python train.py --experts_per_token=2 --d_expert=96 --normalize_top_k=true --balance_bias=true --groups_per_token=3 --norm="layernorm" --norm_eps=1e-05 --attn_scale=0.125 --parallel_block=true --init_std_qkv=0.0442 --grad_clip=2.0 --final_lr_fraction=0.05 --doc_mask=true --train_tokens=504000000
Below are experts of layer 4 (counted from 0) of a mixture-of-experts language model. Rows are named router (the router's row for the expert) and show model dimensions 0-127. Each number is 500 + 40 x the weight over its row's rms, rounded and kept within 0 to 999. Numbers have three digits each.
After each expert's rows: "raises" lists some tokens whose logits its average output raises strongly, later layers aside; "comes before" lists some tokens at least twice as common just after its tokens as in all text. This comes from a sample of Wikipedia text that the model never trained on. Tokens count by the router's weight.

# expert 32
router:530504478562457529510516573534518477465480494503569587544501514469501519483453503535502525520518483479562449586509491489444535457500446560443496515466500464481467531487457592539543461481551511482526476478471475530503506436477456408479502507508568527473526461522528541530465539499521574492587504434364415507457520477455521571550527475500459422471522502525524499515511449546441525491496
raises: " in", " for", ".", " on", " of", " with"
comes before: " of", "s", ".", ",", " in", " to"

# expert 31
router:486445455519491436581468549526492509516473493471532539478496544471482577445502518503454487483495441426503459565536413468465544468490447530510543553469528573488486467564497517487446440458494549520525494434560529561550547513487492516514559515508467475547466487543521502572434528542499550451541500521480403582413495519456546534488523480506515397498497444524542476525499495552510498508455
raises: ";", ".", ","
comes before: " ", " of", ",", ".", " in", "=="

# expert 45
router:450427476533498547482444507566501494460440513459482453539533529588451510488517492471475535504537523502456475498487507505487535496514490527450501542515525558445545516521334510464464461475531519517516522456516523547515535473471482440484514515563460485492470483539562496524495536533576519519536473489461421538506542375445540541508490476548472543463449454592511499483526477542464518547426
raises: "\n", " is", " =", "==", " are", " lived"
comes before: " |", "\n", " (", "0", ")", "6"

# expert 37
router:598492465521512494485435491524514503516476477487558603569544497527421496472484539537467520477548408411501462561553416496476529475518454579493508523523538514475471517491477532477514482459470475468538533500471529485528511557504518472478398423492585499513513457513551510457472531509497482512550401477491439555516530463449506537490610476487494451495445525494473487568520498542486499515523
raises: "ing", " which", " in", " of", "er", " on"
comes before: "s", " of", "ed", "ing", ",", "."

# expert 42
router:507542487549530510546468512569501463467485460483561459518550497490431516470489588540455548581502491455476502521468454488523523443448507518494435564523507522542539503484490518503569458482501474528503513435528542511510504478440455497451473484500483559509514387538522519483504506503545541483499473353494471563522572448461556524562516491510449480480525487502518392545511480516418530507435
raises: "nd", " direction", "unch", "ding", "over"
comes before: "0", "9", " |", "8", "6", "5"

# expert 46
router:556471429484493530538482563546495518489420492471511481490540505449467501450515659542480571590525481494512446490502509473506534465502433504501465539487563466474520524526482521514535452513541467586575517455500530510518519487449508488513452483533489588419493472543484482537496487440557502422530450441422456542430573509460529507555501453531455523496515473530518485496503509472466532497512
raises: "terminat", "acy", "oo", "py", "ade"
comes before: " |", "0", ".", "–", "5", "6"

# expert 9
router:505521541502541416554451475500528494465492537472563477595529621492473518513515509400480502497521482438546522492486443421515505447507483575501499526447537520520558499475455540521578429470511470533552526471518575486490470492492470492528503440512517494488511483541477559479529514446527503484466486478449497514448481467407547529489527434568432509471456489552446472469506500504499530609461
raises: "←", "inomial", "Critical", "Population", "Source"
comes before: " |", " (", ",", " =", "i", ";"

# expert 29
router:502475522524506415485468474549567480530523468479496490514529515545467532479495541414465473525529491435555460532454426482508511496509477607472411527487530506465576511514427529507511453535576514549508531501444585526480474463460443458521505514510524524462560472489486524524462547536534532459546482494463494532421512520454514514537579431556488468492470436557452482564492484488518496543393
raises: " |", "\"", "s"
comes before: ",", " (", " of", "'", " /", " was"

# expert 47
router:525467533503512524544477507540532516553479456506474608503517500511507489492549618500488504511516445487474521474504439431512525460478456521491569581425531500484492499583480515486468385520484531477498502431492522486531500473479541426532483433567505523431482481585570529522519585449497520457495393476451466526443511511490501540554514470511451470475463489565473459534513488497486546520524
raises: "physics", "evolution", "aire"
comes before: "1", "2", " |", "3", "0", "4"

# expert 43
router:515537410554530521530451521559495478526454535487527461491510499514491506450539554538441502543503516458505484539487461499500562492448442510501465546466569594458554483498457530465510450496422513590580543471480515520537505555463483513482463455515510516464588460494539515518496501497524510479478364417423492486466521467472558570560484474528463452500484530517482434525573470534476524506510
raises: "reaching", "Electr", "unch"
comes before: "0", "1", "9", "2", " |", "8"

# expert 35
router:534459504467489452520461529508510452475488536530474544452508572441496537466480511470508526498506472460476465556567470483446553436449508533450516528442505527453547575479464531513485484438572457470533494412478499484504477588487506499513417479616540521509554471493473496565503565514531493488455533474521558581506511497469510519543606521493502491469513552438542504536517410461481483565456
raises: "\"", "==", "\".", "===", "?\"", " genus"
comes before: " and", " the", " he", " which", " but", " it"

# expert 36
router:549502516514533478544480525510606488542395497501521416544528534488495526497549513476496595452528458477499493523483512394482553466505465536509467557433530501495517461455488495466530431439499546530538553444508513547560474524495530517453463509490488549478509438507553585534469596535507542460505477516502502477464485478456500509497539490515466485401411502504515416487544486569524473505455
raises: "shire", "Population", "una", "und", "Norwegian", "Current"
comes before: "1", "2", "3", "4", "5", "6"

# expert 38
router:474496514518483527535496589500551509486532546490497458596491500534497502465545481418405506535510382465543479503458497503431510505505507520522444488501571461494486458497501473529518522492474428498528528489552494517563454514497462480407451519507618524505474466506532474474489556528567501472512398509444496545488578488425535566498483498536481493490483455536528436546506445529452469557515
raises: "\n", " |", "-", " and"
comes before: "-", "|", "\n", "==", "The", "==="

# expert 19
router:463496436489567525548511484491532464512481526562494521530497523586481462431493511454472521536494528473581436474548489452427509475464453490544492489494564518567555481487446453539537461488517529447534495513458553476541467591486515504486416445609557534493569516469517523504489559464554522513585464379500505427507543457477542499485499431486512496459507491521513484533564489499502500498484
raises: " the", " a", "to", " their", " "
comes before: " the", " a", " his", " an", " its", " well"

# expert 7
router:463424478576519488500469625486565472501471497414538506553484547415491556522463562528455523462544513489491541520511434504475517496497507482600542535472501483520482450545506488545447473492523561514492548471477502551510516559415502530460491504568544512471526486452491524527482474523539517483471405512476520560531434489510531523557502500503491468464496548493465472491518401494487466485382
raises: "\n", "com", "cast"
comes before: "\n", " The", " In", " He", " It", "=="

# expert 4
router:575555479456520448494482476515537518468494582462502584511537543534498546470544511520481515532467460506496517456527494486530566446471474509513481505382487478507534488508508567460503502426458537530535547456546538523552471491467486426425470440497554478454479471537506597571465504455541503476497424527435520494521498519526512512532491501580467438468427390547520504542544447482512500515474
raises: "the", "whose", " |", "th"
comes before: "1", "2", "3", "born", "4", "S"